Below are experts of layer 6 (counted from 0) of a mixture-of-experts language model. Rows are named router (the router's row for the expert), down (a neuron's output weights, with its number) and show model dimensions 0-127. Each number is 500 + 25 x the weight over its row's rms, rounded and kept within 0 to 999. Numbers have three digits each.
After each expert's rows: a language model's description of what the expert responds to. This comes from a sample of Wikipedia text that the model never trained on.

# expert 5
router:539492519500515522498511457509491524471498499509530549519516484512509462498467521530510548470526530479532520515521483484476474526485487532468540492507499490494510448516481539487490502543497530502491479497465504455507489478543494494452460516502468516508518458493518488508498462512482515541550506481499536547463553484473502473476476473463502500525516484490469486505489506551561492486511
down0:503533499525486483480500571471529522480537493535470527463434462504507558488484491450511514504485493473534509497487486515502485507473505538486517556489511500509474546495482492506461494501541487481459460504512530450506495528481512512496533470516517562503461491485458489531492469489490491474458531486496518517516501496546500503510494505484500466492457514522530502516484523497507518466486
down1:549458522502572483473491524540485450472506493491527530521466522499521487494522520537464534468454516485497521507512472480506453499509545523490459500456467510496454453514521476515472467491492487487466505507463476526528510513523519542516499498490552485498489486504473465488523495518478538515501530434485477512480498484508469496515522520528535503491526517492517504516489480516501509530509
down2:495510527461476491493520464471491505488492492485480464473504475554527471524490503508532526488441476491520530501515492466503465487490500496524517532516535512513513508527479513554493519518521509486493474532488528480477464513497525490536471515497497496504519517478491495524520478481533471509520491473513514467523481520489508495531548487505530504468511473538457511461525409474427531504533
down3:496482529509514494534458504521520502473486533519502533525461517477489502496503504492485514492483485436518451504488535512459506515486495506472524507495495489468521510507565520518487522511528528526453521487514509481554520524455520508468471510483490465534454420517501478509527536555488483496454509513528499458509527486482508510525506496446498486494493494481538498498499525473509535475481
down4:492529505489519486513507465521515484482552495511495551507485510491474468505460475508478506491521495493523528513484532522482499502459490509536536501509485540513465519512491487494472506532506482449509557502489488526472466449525534470496515496469472484493507531526545499488423510520545532503473549479471496484504486532522499476427483492497506482518494482545467514521493525528508490522472
down5:458523529493495473503465477490491488481469529479507508504481505486497472476526528498480509507484503541494536478505501502524502503479455513518500498514477502479502502513493480490502495506458531497559553482483503536548558491465460505526485513488544491451498489496532454532525528491483496485520522547512478485447486520455554492457499479494524537491478500537545470551470515501499493483472
What it handles: Last digit of years in headings or decade phrases (1889, 1920s), the word the, and place words like North, United, Pak-istani.

# expert 0
router:479458557497511492489473477522523486513489524517487464529437540501485479512542509490469482502494452487460457506516524517529482475501500488515528512534528508471511477486516536477528501500532506495531493513526473465490461475522451511507508436505459469513468516491512544452477497493474511529467516509480525471524524539482534524519504541526515544479512496500514499513498523491520468482482
down0:522519513470499543426461523524472518538535477479486492487516510506489499479502511489510492517465528550475524480509503525518457465502494493494511509508542543486490507484502494473493514530446513566498456471501481553513511503523481518477469516528471485508488495507509524460516507507522498474523471482477502509499497490580510538493486518495478490486463528460532495499480453503530479491537
down1:577506542465519511520467506490510489524466524469518500497555453486456493481486541537484534510491559494492503458489508549468471495516485510496516505485478484504541499476498518544476526521487484536513524541496469524505450500500479530474486488525454519499474492497535550485508508499483480477470493467460506545504485505485516515495508511537509487531504491514514482491474487460473519472485
down2:500497496495462496489509513471525478497559505480500451527466532456523502476468496484531515506493522482562462491544496502440513448514458496506522510475515508501508533485454465542492504503536505525475500520464516473473526523528514488548513482485486501512477495491528496532520560510461465456484480521503500505551473500502490507489480500497543481512493505517493504509480510454518549480509
down3:504456512463522510506521523492456520492489538510499505541526537510453469501509471506455469500483480505510511522501487501520486506571478479476542514497507494468489543521524508510499483485481509498500487463515476496489508485476477469493468512514510490474518507503467506490494506496542489470521532444505515443563524531558526537487483531513496527507462474506496518475504460440531528514478
down4:481498464510464459443512512487491546500457491496475501479538499497536514533515511524514516477518453492487543516488476483549520479486491498543491485509497479499491505515486494547518519505504474490501558515451468562524490478498507497465478502476561460496492499525481508452500519523483490519468486483516535519540512533515459466538510490460488523514500503502485499479475461473543516502504
down5:516520483491499473490475496525462466515503519538510493494484513514509510478551487530525453476514503490532543501472490482471497483461531508529488568467517497542463524487512497487489526457503465506456523551509452472506502491471515496525507541481519486487508538526487464490506487474487530510449502492517493495514524510578501515485503475487508495459529490508500541498489428501486512506481
What it handles: Opening parentheses after names in biography leads such as (born, day-of-month digits in dates, and non-Latin script bytes (Thai, Cyrillic, Devanagari).

# expert 6
router:515511509504514501504476504467501500494432509469500513472499519462511498512512505511524543523526540530483526484504482561482518525473510515504513510489502522469464525539520496477530466479508499502488495485526485464477520479487469450496528508454472490477505535549505513505506500511505478501475534524558455479493501509481479543496494518514495472522488514493448440500441535497443501538524
down17:488473500480520471509504524548546552485490489519493458453508502491481520495520486522503515483496503488451494517528540474502493511494507487549493534484533479513517458511488512502463551480513523478478559491476495505523527477486471502491492481526505521475486495505539498478491556516510496459541483433514469516563500514541502526527481474496514499491487482494523468468542466484468504492465
down18:497513497517474503451517495497484517503544505502490494546502524487502516459498467492441503497558505497493496495461455515496470466535457496496502514539528503536475497462506517507496484481508503515491484500491513463456521495496517516471552505442468489501490506522454532520468529478490517470544540470520443511472486547534478532496503493513536513510461512512496505469504521537543479523517
down19:519499503465537492467539529496522467483460502518509518499524480505532487519454499489495565506504474506511524495490493485535514480505532477521508500477493499515492512441488512486467488487483510558452513538441547477465449508482514540477501531513549483454516506469499502495491541495523518455455513515518506493499458540468515522517504487508491517453505515520535517515484503515507477501465
down20:545489502466473499525466462510514490494530499504473541521498490516483493481513504501515467485499517524487528515488476481477555562531550491487484500521446490469505486478477520482493489506437502503504513469507493490522503515506501503495476468425532512488492505489474462485511495558514537542495524532491481518495441547500524480471510529480532517498489552483497521460494536521489491491471
down21:501506525477455450501528494504523516507476490458509507482486529494490496527480495514487474482512487487507507477529527497513521483526509521534443489515492499494486510494515523472505536544520488515479493469503513599524509496460445522425473501486485524479463502524498533568507543493511514523517481483497492486462497514538462488506501502481535443528508515521492527499462498508498487509513
down22:470531486458506517494523512509495499487492516493487523492524495488511445567456526475460442496521509475520466520483485514501494446528497479489459521461495492510530508488515503494475469522473499478467547525476538475463469512475500523516473518504540472518491482545489490506480523507518467507491478501557500506507529526514516517493488512517527530479509498532476474452570498494525466497533
What it handles: Inner digits of years and numbers, commas and en dashes in dates, scores and tables, such as 2-0-17, 2006–2008, 56-13-4.

# expert 4
router:518471511529488454502522463501497495465492454508486523528505526513465521500454527492500483499488488510469488512512537479508525496519539541486518472519520501502518501518518501442544470512453487406498498521529511485513488516477521501528498507528514489524521524505524515512479513508472489528534498517525489509519458503558443485483520506492501487483520508523479516513487506551440467448509
down0:479514501507523467517482496519501513497513526460487510452517490505473501512478482472485502516499474476503493513492503509503465508521569471506518529504554522527511505503500501526474536509534524513486474546478450440466494526535470475485466500461525504512540525503449485489504490480496478524480484478494495490487511493535526521476498488550476447551518477482517513493509438498521572504511
down1:485523518495512514470567479488503479533516494464493499491486564472501486536487480469491494502493501506530535532468525470548556473510535513520524483495502507481529485535504482516499531505527506521528487454463462496506488514480514491506515509489472479520540499479486517490518512511499495524448485560472495524528542517479477514478478469490462521485476509469475508507455523456489533438483
down2:486522528472513452508529481492460482431508536486498531506503551523518466504496503520498524491502453497484485514489483513523500511485502511597499486483515498466492481509518531509540520518473493478524492534522482489512483512499498508522512494495503496518489521548471540476497443485518514484499500488513483499447484504506507504527440518464470497516483456475513484563542500536495495466530
down3:525527469505453524443515528513508445547515488494496519462533477507491563521495494520501490490478536521507491509455501534519482492501524480507535544497510518503488531476517519505498508480501507557512467507524530450477465520524507530485487523482463477501472500456482505494516533481476495452511462493499488533506502518513461529549528498453486493516527507496465504507489461513463456507487
down4:488510513516473531490484515490505483517510548506552499495508537477542527489550542487454514454476525504454501529528512500500545480469480469460485505500460499515504511458513517528451466461495516469462506516509478533483532480493480492534501474545472504514482508522516483444510466504509522492481479482488517492501515488470490490545506479517517526485555500454498533520515506533465526523482
down5:486501465454494476464480491512517504467521536450505490539529468502524486509480513489499538511471501489485475509483520529524469525502515494522515555511511520527486480534496510489487480517501456463482497525539511516503484487499505530515476527504500517496470471485474510500555530506449502493511522456507466514507571528459505468470467489519472471514515514483481545519504519470554539448510
What it handles: Connectives, auxiliaries and verb pieces in running prose, such as to, and, has, would, which, can-cel-ed, not-iced.

# expert 2
router:520498480474493522527512507507481510503512491475494481530455504509538534528526501499503528498491532501501463506564499482473503523528548500468501451496497507530492488491504518495529505453458451465500449529491472458485512472483521492549547516519533527478488499573500560474470500516505524506500495545484480523501482504454484493470518531511494530478488494490510511489490546490489466479467
down0:514487493412528525514541467497481488477508496458489487461478526531515480503504480502513472497498523501482519540509551515478476494476501483488465525478469512466476520529525520501468497518528498530514523505514474542515512466480497501524520475487488482507536532536479486552475506474555490505483536568468481484522494523474531506454492491483493484521504496497461508505459524539511526513468
down1:480546507470512533496537490478452510508463457527514548541515529510483510515451524491499480474528520504525512507458465496519441525452489488507505535512518450510487483574469486483484502464473512507498466488476528510512529584494512544507499494492464500516508480464450496477467511493478497517495511518508477539521496495479495502510498495495541488489507524507507478477506493490489485536515
down2:502476492437483463546492496535469476464504439571506495511484518482476503493480500484484505514490479472478490482522541507542496531537517532469546524481511513504497477516507537479491468492509498480510498514518499539478486489489503479478536483506508505537446504558466500533467455532494522541450522526498513516529534488502453497525501519477496508486487531489514510476493542512490475490512
down3:560493560512529498519491514510505491524530534457485506512493495491463477522505493512521497498519475475527488456509535480493511476495506501523497476483527529487497505475526492513543516516470498491479580493488486582497484479501536474534499478503469483500511553499459524481517485486516477513503498477485513477501546468522506514501478464509442447474497533465479517480471465489526476492490
down4:521478469459504496492509488517459465544476473523468493528479550478482461475516483497505520528534520515502514496487536496535510489458469476499505522513495523534499538467502538526517451443486512496523531482491498495514552499496500537494450446509492461471498480443514524551512495502501522522496516495473475462512503512509530492512456497536531501538492481476514498486491550518533509483505
down5:480490479494454474467518457507510505517519521531537485479506517480509520491475537510510463531516481510502502490500456494508507555488464508522473546503510550539494493461481527507501497472499526545504475480451448595498501500477529505462516472511531540498467491471514492498527477459530503463507455498497533483501517507491527486493490514485513521493533493470540482496466494515502495514527
What it handles: Word pieces inside personal names in credit lists, tables and rosters, such as Ch-alk, Sh-all, hyphen in Lee Chun-soo.

# expert 3
router:502507447474543525537542502459492475491495518516501489519513484449506454505550505480507491527462549482546487488480463479503520529495503470455484515490552453470535514478510466501480532482510480497504522508496529469549494504469486457485483529473507490530522520505503483528511489526517497478532486512504496472499450480508525489523494523515507552451539492535497525475527501525495528483514
down17:486479467526510512508522505485512550498461520482508511472489531505489522519504530494511546490478497453471525479470542455495492509470510544491523503497493482540487516496508472530474490490496546498514507468511518514530515495546479448524516479526506467490491504501440475507503533513472519516505492485537458457494459492546473505514481486488524490511466543452535516539467501468525482495559
down18:453546467517439543490504485536492517455506515504523555490469477528484501445473530498513521509497545501484506519487478489474504484483520490501510461517514478550469517478468520553520463511521481457526532519515495501496519500492533502485542507463463497494476514512479494469498517468491464490477495535490477512488523527490479498480508500533556498487527511465500522532540481496483530456512
down19:508491499519486503519528495473525523494466530544491495502495515495507494467496525496457538478450504502498491492572505461498466562516546473544518521490479530540493524511471527510473478489504479504483500468450471520496521506481515523527486468488472487500473497511528490504517531516464509480506530480473549458502511484497540480509508479474539493534470547529478523483506474486432476497499
down20:452501507497518473451499528486518501502549473503472509542506470487484526475522507513477505491460519524504480480479526503494461504468448483532470545502454443505508479507489522486517486522512488510482527516475505490520529484494489485552498512520539514507480517435494514520532479500524545493498507527468511515526467517454492509485504487502577520516522533513453457483509455503516504516512
down21:473542537446514513474485508463479525520501456526494501491506510505524538496470512494512513477488521459478551547517525467535444499462508524509496508461477499520498498462493488527492512506496438497497541533475456520503559482536508519528501514506478471520550519490471473532495524506503457463496482511501482505499496504488534494488521500502503506541540494511472509479499464483466485550478
down22:497549487552444510511530533511472521484447472495511499495492511508498511510470510463533515493457497519476515521521518496548501480509502516517548550526546511521449537465488509446478524468491517509462510461498528517513468477485485508485478481487514511488519423514517513527515521525500521506516516503488502467505491488502498463498512497480538472487480492527444513509509479484515506482440
What it handles: Word starts and nouns or adjectives right after a, the or an in descriptive prose, such as c-ave, largest development, very similar.

# expert 1
router:505483496535476530500497485480523498519481511498502447524506475505488486522492552500493474509460468512480499462516485522468532524531516472496454475539570494514467500490548486471501504463442524499482492506503473468516499507491468457482479470480508511490519480559503544497522497490501491538510490509517521539463525489518504502475487514479490514534527538438542455518514497491459511515473
down17:518482505525480492485496497491486472495529522510508464474518473473483496524514482508498484540481498486500485522485498440502485488518563482510499529513508527502470477498478487481477493512526499511455529454492501567490532506505465505505526461476487539515448494503503455504475498524488493467518519483511551480517483514444526460519483496459543533496550507504497525471476548517569509488518
down18:521484500508527529460523484517510480491474539513529507518531463474499487458495519514453475515464498495468488508480469484494543467474477473511465546516530512495509511463428521505516509486503506474560528527486491461488479476498521489524468466505448484534440487493474505486516500485526494537516501518498502489527524521475505502480507496484482540521490512448531521544489546534503511528484
down19:518496553527476487505507514499492527477513511542505496501509529443484503449477473507504539506476512519512500485548461478485510523489503490484512531501542491491453501457513517471538497463490512547505478532511511580492531488518485501478483539526484525507474500475487442522462499487471475478515535494528534502481525491512483482495476471452511504506503449468543486503481520519542488523494
down20:506515552479548485518444467519498503517478488481541490492504469518480512480494492488488559439526490535543535500485521508467469523484528482512526498460544533485517479530521529517494500473518499500503469493522516543471513499481520487486528485496516492526492472530468517517516517477512539492534510515499462515496450549470492482470496521484497486535483471483473482482492426465508517483507
down21:478527478472532525456529549542493501488541496480467447515493483490522502500518503530483506508485536492526480490482521510480478504529502566527500470527520482471507520482492466528483486469503494487495475522511525504462500512533471488471520498471487549495442504472473505533513522514465485464510506518503432507466489543491539506487554497528486451507505513485479481533483484538492488487529
down22:463530523514521486459506474515518441545506552505540513501471498539518506492457509460464481508488495502505477501452485504501473491505492517495511532518464453503528450499506518468517495545510428473498526502509488509487526444488501512492512477463468513514504498528520520513516543490459512514505501534494502504550507487505497520466479513500533507490487476516481553513490501514516551465453
What it handles: Final pieces of plural nouns and place or institution names before punctuation, such as Arab-ia, prison-ers, students, University.